Weights of a small mixture-of-experts language model, trained from scratch on English Wikipedia: 981M tokens.
Below are experts of layer 3 (counted from 0) of a mixture-of-experts language model. Rows are named router (the router's row for the expert), down (a neuron's output weights, with its number) and show model dimensions 0-63. Each number is 128 + 24 x the weight over its row's rms, rounded and kept within 0 to 255. Numbers have three digits each.
Before each expert's rows: a language model's description of what the expert responds to. This comes from a sample of Wikipedia text that the model never trained on.

# expert 1
It responds to: Adverbs and time nouns. Adverbs and time or quantity nouns after a verb or number, such as also, well, still, again, years, months, and plural -s endings.
router:129089107132135136134106125142136095117122118110164192139094114096153145126126125166135120089104153144104127190093100113167130091189156115125132125126101148096116115128145130062140097088101121
down0:094110121113157141179124147110152098105107140164088122106151207134139112160123152088067144104165161077099075132132116091154120101138137174092097152106152138110156155164125143171088118136134146
down1:111213126109143099119136168056130121136132130172126119137097156129090132086136111129134124101079104135118119095151121151130144141133119090082147129106134088115164090115066130147133136125156140
down2:140114113168142122130114116134151159091131169149121120150154136108120138123132180150117096176119145149100085075161165165119118111149107084102105100190127129069145131106133107124133132112129158
down3:109127119126140139136131145128126148139134094076130121128128138133117053125107136150089149114117140157120124123143171145146158137121126132140107150103100137146125120135142120127121167129148122
down4:152151150130117171130124110082107137118140162136088094150127097140127188135177134128139115095159168124116148143157127110144115140162137142091131148134138148140125152154151158148143139113126124
down5:108110106124135132099119104147090154148116125140142119146065122131159144118117068139132165108131102125121130093093133117133140172079137206126145180123139119146128162094134142140123126135088122
down6:182156119119116135106123119129159165130128113141102116131198078146099164148121137124151139134163112095107147088121121183159148125130106149133135109097137129128133136124087122130099116079137168
down7:113134158201114189112112140122118080119152124130116099124130137089154108130130177132142112114121085089170134159135129106141119088137122126138164164096116081123133138151118152165130148105106119
down8:130150150091117122157157060151133100178168106119087110149144105140106096091115120111118133112149152098129164155135123149080173138153140148163148144100099124169158124134089153132128122130165131
down9:097082139155130161126132125126162108108110133134074091117141148105146107133120127120112149120153169118139108180153173129127135118139128120113106085132110107106120137119178117136122178089100147
down10:125155172101171152156126160106153149146093117127131147107118109140128105106115121155075172115110123093128199078122137110097124119151149157136158119112097129127146122099124131093128126143117121
down11:119149102113113144162077143139135129182152153110156148145144111121183104149146178134090122134121127124092152167134089114132154139127167124146158131120130234128135114132095114128148102164114136
down12:118130120138164132128118165123090126129089117096088136133133140095121131115130067124133158154125125095159098123161148092138091143129164135128124157106141121112181171137143127110152092189119146
down13:093125132126106108136171124100135134121146173108104126119144134110146131139157114127120133141157110108194144149125141095088139133126130196139114100140130135142155099117117090150137087142129134
down14:139098117122152133125118149081102200146140141131134096158145096113159174079145130122127157138130128082092162173152104132123125107115124149128137151153124118085120097146168102097144131097128113
down15:147126118096107148110110199111111075138169142125071155110113120076109074148109111123139199112116145133133088145101133106176121122129113088092128148128118120135150122102089167123120138108125080
down16:114140130105112090135160190115105071125142159175173148097055124132123140115139130070135143163133113086136120156101117102118159122176169160155144137133107103124101104132129117145129136117136120
down17:200157106153107098112132142108149159092138170128128153130120136086162095107104115130119139141157165118168131152080139080097147145113138141096080134106102123094125094115120141120093105102213090
down18:089127098134129132135115159158171104156130137169133113108163132179144157139118149111113109127137102131149112134110132154097126201051104127092067128079071120089101089101136099114105096143211166
down19:146160128138087146104114142145106140102141148161087133123116115116092101100136144123117109119117161101040136122135120154095176114088137125143162094118127132141159135100125205102181155185165116
down20:139132145127133102104117123088153084098125086129119154100125137080097148160108128108173118139147137092152103126150111123120148114133108190102158139110119133161123126156145141083117135105138122
down21:132166151137091144148108109136110153102160130103096181099141151104121115130165140131141091096120168159109081119100135166126108142141128142084122131111120160140123139166120119111158148117113157
down22:092127085103172146088144169130164135078181136113110184109151148101116111146101153117133182169185118143107120165168152141163116126136108174176155141110136130135121137120124125125168120171149143
down23:124166144124172141137138134158110166104114136144124107118160093111104072089160123118102115107096100086102178146102115168097140111117121149152160148085124130108157153108150138098130093139115123
down24:130141167100119156131126174158128123152124139114135128120202133116118113112136140126100145138147153121164129155095136149164097104156093105127132148121136112108140157156138140127137113138150101
down25:116162131133093138108123142099103127140141092097136147141150142110127111150101173093159120143121181133142098158145140152136087098108103146136143110131137167112118091133162148150147179119113087
down26:044139110140161148146098129144116121114153136103104118144143115186074096093127133137140132124087118129094125130132131107140128118149106142139126112138109130145075133133121139095114131160111144
down27:129116132146143113132100142117111168166128146136116103120083138137107120151122182098117098141104144129128140105113156126129105081136102116117154131173134095114114102134161115110131125137132098
down28:143164182114105152123157172128092107097122148151123170121179151093120142125139181110094118154153121115103098155118120130172135098138148130104118170149116203137151148133132146135143136114125108
down29:127088137116104150132119174108129109124106151089080180139136143108135195156120115161099145128114107132137106109137149110111083103147127134081140140123131103126115176141135143124088157117157138
down30:081131137144135139125151115139163120117106102136137112110147111134107101168128121138090187118127122160170127111162158104127132141100091099120161144099149098096116132089151151195152144154127167
down31:128119104161131150141132121098107132164116128146117158166111129094107132136155106119106127120119125138113158079115128115145117147102160117159121156116122123117175150104132160095119135120112088
down32:127105147145094124136128144128128123084110127113121111110050103164106101118125114140100143123150077125132142112135113111119111098164169099134157134152143106097160106124111125109150177161110176
down33:125103144118169107144126107093130136141146120144152089104144112090121112133095161131083118122114141100072177098137162120169149132119146106162164147113091137103137116128153134149134149111123135
down34:158109165105112134124139164131123121177087148118128190130132152189097105120125099086140136159130103144181106168136143110123154122109113161103140131140160109071126076093119116121165125106120149
down35:104093125149148130145143108114173139134106160167118142158153067111130158099127135114113161143127153121105150124118138144139126092118116114127109108149104084108119134096101132093135055130169107
down36:166092088173131122138106124155146118165114060194130133172038116152117113092092132145143090160125127131112100192119092088139122130123146142094091148136180127139124105145090110091141148144107156
down37:139129127138149148100107123156132155143090078086119143117093163154125121088126146120150121139142132136123180108192083113204106134122132108134138101108152147144147110153126117131120133155108128
down38:128159164067150147144155165098144110137133162136135125155126126147107111111104118128140112148108129131148152131127114100158098135135103125135140166129139112107122077103101130099105113159138070
down39:143160105120095138170097116131138152101127142149135106147147132160173140159106105149113141125105121138127127150120147168097137168153147079130151083131151116159169114141136114114109119113112136
down40:143126140163091112149088150109172098109107125130153147131149189103144142136100120154116120136133150132146137108126126138128127131125161143119145146128104151126135135113144116144117131134133103
down41:115129136094098194148141088111108112148056112151132144145104141109114090137128141112104143147085144172117153141146111130112077125138134126114089153137118119099147121139142109105137117120106134
down42:119146099125119148104096144100163196137149129102106100133143095047100121150153129163166094129125125156109156149135153116063139101178132128133090098123106117116149122131099117137088119116116115
down43:126108123107108155139143161137168098158130129105143150139123144143177091111171129152123140177122106116113119127130163160127153122106132132148133097080142136143092165086078123114185100156093092
down44:119127122149164082137117124096144148114095144102156126134135117155133140175129104104112095094139099143133154184146153087136097164131131148093197107164095145136138171115116175128135095128162129
down45:134109159090121152125135133162129054131115139150180136105157126139127128084142132115120183088112166138138127121154127173147105109076145111084099082107105096145108161147140117098110127168124123
down46:094142089107125114143148118121102130137124113119139109133224176128111152151117146137107123104102093127145119093131127120159124118111118072134126105103089155160146102120155088138178130170147128
down47:153143134131168122142074123142146138157181127157116137108151180103098095131124162123129087086124116123173129129133107163124147124128111097124127148140144149141153155138117111158098113125138117
down48:159136103126149121120088103140091161158114112145110139132169163137166130092157150140072158128117125160142167171152148123111179138123155142167118117159155121165127126082090140100099131110163126
down49:154113121137132098134145126178098141143147140136133178124095154131147159105101151180122168123136155109126116116146099124096121183163164107146094114155146161066143148119132114101130106117171131
down50:110122129149117128146098114146146110121181138127155096131163114118137113114171171165117118108122093070136068135164167106132113113090143107142100102127109111093112125148113147156129137131132143
down51:154163134153140145147118132128108136130093131121107117131078114125106123144139147118083169123124079104140097098124129144127143122130112111122084128123143131120120112179145129097126118146114163
down52:139127115133162109106071098136111134136109113142180120130180139162090077127092126144142107105153174168125112138132129073131114132130170127113125085144109147131162139154177148119172111129155134
down53:099121129132108155103129101103108134123129100138125160112091099109086089109147130134101127129147108125124145168093127146128147133157116154123129105136108124146156123165145170145136127101143098
down54:143110167113133109115155101117150135086111094098134145174114123097138107116134146142140153148139143136141141128111111129149103089115151082130177148121093136116084129145133111138107124152147085
down55:161090142128091115127148147123138101139148119112120120130102121108104134146121195116149121143111087122118097152178111157141151117102129104150074108142152150159098138111140111119133152129101131
down56:090144127119134144139144135117101120132154157095141146095155163109124162114138119156159155105137151125131135127123120128125144152151122162164175145118154142144162141119133140118129104123134088
down57:150115123120147141130130089093108159106135135167140078162087123185110115177134134102111141090128094092083147104114166126105154135158137121122125149152211134138149172096116104137150129096131136
down58:114175151135118148200134127145133138146155150139080110101080140095132092126161116107065132140143118124154148143125128148143114102129068151109137136144115151129147137097130128124160168132142147
down59:124142115093093157136132119116131051130104114112086124115121132124121084106169123152139152126122126105154138158173135138096144125128094111122156102137147142127081128106113139123124140151105153
down60:126135172147148148140152134112137165141088123101155101134060096123170130151156153162128122114148107150133118117103125145115138159165104129124122132106126118143159136099150127137124127138097138
down61:098134078131123129127117119147113150168146161145180099161165098125123126113133100124125133148114109086120106135142097115126060164128123120137099123131139132142107105121138158112140105167138122
down62:117100133148161169138128119125127129112134117177133131134133116137144122131120085091178138114086134138104118159121121169129145117128063173167093116113103155108140127132156137127102154084135108
down63:146172146079116099105148134101083131128144152111163154112141112116104162084134153122132113168151149141143125119169118126119110169130140113113182139154143109100150144119126087144097119142082121
down64:153141085112087166098134121122122147146147104118098043130136096096148120088142095103157146094119087115093115162108144125116097104145145137143129129146120106131131171151118123128101111122139103
down65:121108066099134139141122129134174132124133121151139132118116150097184112145112160170117082141119128125139159107157152147103104124122122112139115118121119159147123160150106103146121130135154081
down66:139132101131103145105124113147092143114144171178104129136112121122165127080123160121121165124117125105118143141118139113141131139118131145108087110105120122136125102133117137128113108131168103
down67:119119145128171093128133116099089139149133120170148108129111114099101086142094127090136114153138063112135165122133094151115118092160112143143143116135107134122099144088138139132075099143091173
down68:128148122125145122129140174098121128097155135092165141122075136065113113088089148126104112149121168103157118148104139159138101110117128085087136176103120105121110105111116137095119094123146118
down69:120162086129115119148123116129130091103133119132090153086091142087152141118167175128131147108129131132162118125155102146156107135145111209151132105141142144144062095134125150147108078153108097
down70:150140105095158108146146159142134125122171104147095151113146127131143144112135146107106102137126076130209079152110134105178132081093140116138128125115138112166186168142161110145129155144097099
down71:128127141133132125143139107159145152159140108106121113157109104130151088094114109145113113162147161145150124092131125155100107166152131126157161167131167140086118105137116118109137114146131127
down72:121146128155144085106174146094101134128128149129112129095099154142104182106149144118098131140147130136144102073100123134144124131092147098148090148151125107150132121121170143135101116125144129
down73:110113132097131083120162178098136122166136102118101103121165115156125194121121146131107126110157126118097136173081099097116141130073128109115125123115147110163161129151096158135131099118141112
down74:132123111134122117083125145154133093107107147105159102140187091125139156105166096141131149141112111088194142142127157157123151155144083127089104114140139134137159130156123157125123120168095095
down75:120121143146105140117139161110031169131100122129084131124095151121188188095155136162164105165151142113169116121139106134134135136096110125125105124112154114110155129128130110134151123126135148
down76:100166114138124114131127097139113095107127134158149121122095125153138113069153143106115073124108138162117124088117145147113142124140143115095106153155110145136144110102158091115153128168114149
down77:158163120118192105139106157113100082160134161097152129161121092114139090102162079097112145122095104094111147111093145107159146137137149086089074143112137121116114105105142159157126142130139131
down78:143103147125164114119130129120147139162117104099172144105144152115141124108145102164120143077103103119094081128117134094117146087111115096144158112120097132078147127110115118135115109087117145
down79:113168122105127130145160116131141071133152128117131151135150136129124143154138097142132099127113111129043165105156072084134120116134112132154143168142135154110129147142087102130097183104113108
down80:165121178114119151150149128113124106138113133118172132151140109145133168148125143120148134106155147145105133138104144127136135142148100151111179107158147182117105106168114099093098124164113076
down81:112156126144106114123146136140091137136174105102136072145125151100132142132120151125114134128133110092142143112136127118126137133082124140134126117173158161154124140123128138124164126130083142
down82:133125124123096114137133121123107118101096127145126101158108128167151137130112099140089133121152104130163125112117152143080101127100125112116111084142132146152135138125072115142121103133168130
down83:116104144126098164123121097158132106136136154118146152131125138116135112135115115119141098120113174151077060121111092096109107109152110092164112157129106111144146156136152098151144135144122111
down84:107124132096162109147104105151147102125135198134138141121134117169115152158112135146050127089141133117099131130069114104111168074124115127141116113136123116159133124135077078141099124137157119
down85:118139126065119103089130141141105105157140142128129129108162112117156120107128110120095139192136108135146150123124140136107107120143140101073137136153151156146129135126177111146156137119156115
down86:115171160125118156121116102105130151110118132138094123072163104124112179081139108140132109085132100140088136085157137144101124090085161120098134168156155122137142096120152133128076108153144133
down87:127131106134118163105134141140108137143128157098139123137130127115107081105102105097106070170127174154126126136088120076151163155144139127144130158181129103093143147116117122171157129086135091
down88:145131094140151117125127123123155091118112126143126165112144118130143083099117163117111138114173153124115090134121115147092176136110108155142092114133115114112086149133080085122132089133129125
down89:157117124115157130176127148159107132112114108121126123137172134129125149118148116166076173108178096141144110165151126108124143108058131145114143189151155128102140134117133156139165128153117118
down90:096128125125088110082128133135113148163137162166106136156164135144146170140119127120162107159121134114079152125131087105127138116127135133137126143148116124125098109121114144126128117100149119
down91:137164107147073094167117136143105164087145179172142122108187127162125157103142106085123154105131158146135100153091123091117089141122135127138122103106080121169111126117163173099115091152108162
down92:157147132115148133132135109110145143153129136103144141113106134176119125139149093161106084132109118137132131135133110139118134118143141112137151097068120153133069089108124117122136099160123061
down93:141102146118089154121112143126166084145122097124132113152135130132087116100100155162135168123129120129135105139135144141123173039128117100119114079111139147153110086079119134138138142146132171
down94:054128120145198147114128116144141167136133162107144146120020129126096111140107126143102156153182138173156105127122155138131125140129119136142122122159125133165114148114092105157139098144153133
down95:107104086146113145132125113075122138122075128145111123143089139126110125155094140145125136088127110153152160114110121089135134175146179119135136147118088137118136120112127171073141128143083131
down96:139108147147166108124111109084131155101107175107087126123182154121160109130208118118131125126168153092171110103148114148133141168128121148112137091124090117096149106138107130089127122165106087
down97:162164110112083114126114130130117108139140139099137129138167137148097088060097122110061125142143100129126129091115156143147149134188138150095136102091144095127169114179093120144127143117083093
down98:137182122149109127142102157148133158097110128133126077121113154099152130113141148102100153153124156117156115111132139180152117156131104054127121120102111141124156144129138164101106098139102105
down99:052140093163157116129124155144130150124130142102169131136159089144132087087105113137118136128127096132107152114115072141142129095119113116168141176098122126132097130143124154132135146112118113
down100:141139128106113098125097088156144160128119106128159120138146165114158155138091126128120124135122076073086163096136126121124157108109148134144128103099150108131141130112134150165106110108118135
down101:105117136162124122127154079113084129112147151108129132134107134108104152101124107153130111141104182105073126126130169138098127116137129125146124116107094186137067121112107095103098143104143166
down102:077134165126139114139116155132148106132097156133127135112150097121104034147133123125140134170151104190148110102162099130156119117160100092168134129148123142149154146124149123145085158149130149
down103:139171101192144085114138127141146124161157146154171128159109142177104100157151109112127125117141114150140113108154155148112104155118134107167128124150095147103135132068130096106128089177124088
down104:153153127100119118144170131125122164115129138222180105118075122130142151152129134124150111100125100095128114085092127161124061132098090112144081118113118108121130138108106090147109142123136125
down105:115149163140159155128139138111147144152144165131143136116156107144151157091145069071152068102170193137146122152093165127112082098127141143110138170158141098177105144141124138132144137126153100
down106:103110129108151103092149160108146122134132157121172129170140141134132123113106175143121076071128114150166130133146137115113191152159136124136122151139119133174129122125139085144143106167160138
down107:173134164113179116156122122101115141135102136090147123127097169111065118160114136129108119112110140152140100159114116122186116163155140127130158118104130125117140144137169138127157127116095144
down108:113142101132189093119140084101142135124150135132113078148113119121116122125167143128131114112092137117133161117134162156087065110161136124130143147101146143088105147142134137145111148143169121
down109:152128151157149114081127099117116104150160150141134123154104135120148143138098112152110073116104117108144144120141084117118096043117089084163131141173103137128145109147110133133122128107146127
down110:097151123153127106129156128139157140109131145141131135128124185127138158126110152160116152134144136146114117096151111124117115047113153108142142108160118148132112117140162094115075141129129111
down111:160104092080142097141151144104139123124134123130122104100138123143142119099115182138165113126144112108150149136132167169188154195091141102133150100123142143125152122138145115105144102122138106
down112:135139105087107114114181139156137184151153127118119165135083132127150133121169123156110132162110080173071130128089107113118111144146118131129163103127056146128147097098132131074140109113111094
down113:122125099132112138107137155091150156150158106130122139149193117102144188174152103109125103121154165151098129100128138152075120109124135149124152097142125137115149164151125104132161129122117090
down114:141162155131115164104160135143132129113136097125126127090156134154122148097118091099126156153093056090122136148158141129139163166075141166147097161113136169125127170106142120119101136177132137
down115:102104118135125076145126126165150118110130161149143103142104135127130154096086112118102129122131104129093138115103116125096137082129141220117135132182110134138113155145088154108122141096159130
down116:134111096151127116097128116084163186119090125096104093125113138127158167099125181123131120095157136158099131109144120102118151160105117173143173069124157120184084132129134132188144133102098115
down117:098093137144140105164120113133152112159143153125155098107165095175107160175131119100161208119113107122136156142123144148163163114124093122115097114122136149181124118127124134147162110144143083
down118:147139150130137128098098096111079137168129100132158091083119131117126127151147122127113130172091153091163105157147151143119153145154096121146145146143136121127148130158156094176142135096126125
down119:137124113132152097110117082105117134158152133103141060145156106113099135112137161161120149136097107141115098127160143115104154108101106104149100134081059134160169141138121126100089113055129131
down120:133126117140168128110119099098146142136121132118155133090136119128097112116111157143136141127112095136083096115118116142134190146129143137152088136129095149115120128129064196089159088103146129
down121:134129098125103157147150137139145125126136116141127165126118094129122080121133147153147111137123125123122119139086120097125114101130109186120125107096108070121095092140086081166116168140138109
down122:099110125169119147082120148143151100106156159123150177125129097113172131125124187120109155110161183145082133133117109115124133145139120109117118100152091119102167113128167186143116173141077139
down123:119140157141161174131089117138092115106090116133112152122176145137123116154131142163090148132104158117138174119122132089127146136117135157124115117075159119085101165121122118161139083178166128
down124:145125108129108091160134117147115092085164111107141187121157097161151109114119122123139152106077137104144150101126119109118121106149104164115128159127128133126123138095119156080119139132098132
down125:141163125115149108124146130150138157110117148144144095116079172115127127105147111067120122124125109115151119126098158111162148154131084090108152123124140129158130115153153122125124122146106111
down126:152131124120141084125154111114146164148129141135167100113094148112151151152137132147164141066091131166129162139080123127131081128144122093125105151148128111140104114113131109092147141100104067
down127:142123115162134116137097121143151171147099134113137136069125100111096169074111139112134183132140166136161162171134136138144137129063112115102087134132152137132126061107118149168110106102159134
down128:117121147099131107146132140152138121083104132137108093143096118127103138094142122151157114110096128140163107126148111094093128094125113112120098105136129135128138089132145176132097150140117118
down129:130131124184116144088104105129149118134133142136137108159079115129155161185155105138120127185084136125129085130119120095130097091125143112131174177130102129171190108109176108115118131128145135
down130:129107117121157133135111155105142135123122145116112099144119136123151101116107091106157132134178144060146130141083157094112120094126129120135114151106152121133137148151159138122140141093144114
down131:182146115106095124156122161104124094129169141135150119102155138139130123116119156116125115140145122199118120117129172130145143150109143083113130116139096144143161167127105095166107109141110127
down132:125102158099162136116224118147140125106130134140166101128130118110131159139126141099120140122144127092129082142130092156148136134133121142096123147118143150159120124158097120131123143123138131
down133:154117140142150128129123133117109105158113125129099102123128156164086161166125144174160103084161134160147155121140073163137149126096164188092126180135131121093122097101117124129143140108102105
down134:140138157101127129122131141104150142117156121126135129122141176132138137147149186115123144087106108052133152159128110178148143128133157122136107165146166141101151152144107120109118129121105090
down135:141133112110115148167157147117112147112122125109142122082149124152140098141094105152165118146113140106154115124089105097137142113139117079100129082104154128141142147162117107156124143136153132
down136:140105089175144135129148109112136136127072125128131140168090126118123129138123134121134124164133123173123133072153080133142106123109087110191132132120101124130117088116142077131149123130151134
down137:102155129095120137112116095150155121130150148120127130111113124132154138161147139125140132108157141154168145170174132139125097135112129092165107121140112117169141148097159134122152173104102143
down138:124138147097151133153171133167104139133170164102168097172108127168142099118143147130155111147142172119197154122130129143155155135123127141191139147133156088151217160075140118132139151165161112
down139:117141080091120143137149124065141138140132171128116101130206144102118123146133153117094120138108141130121162149112144135108150129116112151137136122124093105111113174145130104134133104108145136
down140:117180133133085125139136168180113127152121110199138110099092141131094136137129129141088133131128141129122133152129098104104107161118141131117128135146139123141179135088086095123151097170147101
down141:149124109171120138134111130118113154115151100123126126164107151176073139136132206141108135146144155143118135131074167146140133105139083120161122101097134124119122137179147130194161120131132123
down142:113106135131138128126121116146075142076109145114130143096085121120108087138089155137117108176100119143118181145131082133168106139159138101131119155136129114146131098114152153122162101121133142
down143:131087134107097140118127158166130088128120133156146129106130104115152107134133087137146119146152126074116141116164163163135146140155115131127078124083092117133163155148165128059170148123172120
down144:129115128112139153109098084130134136097127147120196107139132129092113090165123118115133125133149131153123138110124126149128123126172112081120161100148127155148102170131126180117140122103132130
down145:175098134167166121158136112134093150172163092148096177137119112158144125142121137108137095121119116062110079083078130111119165100147166154120124109036111131143144108055101137116124142124155158
down146:071136118098113128141126118102125132091136141157125102094160143095082093154136151169121093101121125135151115158124127152128129142142109130111140147165113121130132089130113106147132142123115137
down147:127138132156136123136136057093102109128109123149119123139162160092128111112126127110143111131096154152148089109118112163115111093136132102144125121123107150103104129127118147080145129122132124
down148:121161199109108153138153109136100124157114082150072118094234145111131132143137135145124110111149084149135136175119168132168134116090145094100110128106121121112136160091071157117122135121092140
down149:138139122056137146125108130096152131135173174165136170150133128146130084099172110151138168116133128136130095140128121137157118118127120125105116137116149109119126150130113131105146124140159143
down150:120143130113145124088175116139111137161150145131133076143120124113145111099186081114136116175128113085130126084149174137152118144134100098164130126121161082138168111103132101122131164137136164
down151:108140113156147153111100155094126141102133116119181152140109121100109160127113124135156134109107099090136109138149097154106114136099175099128104119146123142175093121122145137200123139117140155
down152:126132137135145127153111127176071135117084132144139154121109101154140118142107117104153101116121094073147154157128133101141124092153162056128112194149063128118095127062142142123124177112174149
down153:095139097118129163127097125103132152112130117137133070122169142125142120125128173140148142133098129137104154109124121157113141189136158094126121119136112144132158153165091151131140082128147084
down154:104179128132103126126130149128114108117095094156103125107184136110124148122145120101109186145135112080119136121153133142145146122131128118150119164092109099118132139137114116140097106124158140
down155:115145139123157147139107163128142134135138155155129147111026152110120117142140118070168130118115094098108164123078106127077123118118136111193108119125128154134135093096151167126096119142138136
down156:107127115121118124094169138161121159102118127131114119094146129140123151166129095110166113129172135045128099124163100147121151130167156108157148146134095120152150126084138157118075121132136110
down157:119155121126133123154127127118198149147112124103151150102097134127103104119108142171131119099128084148119154101131121123095156132118104147092091154080132119143079129154146097100089127143121056
down158:116117089072106126140161076127113148112123143111131132153126142189194108178087164141116160144183142091147134097080142134114123086134112149115079118132131168155163126103167102156135175116129122
down159:111173170106137138098085132110119131123119108145129132154201131145126103138179113146152152102100138179095105118114152097142101075135103140116147103087114108114138143093172113133121142088128113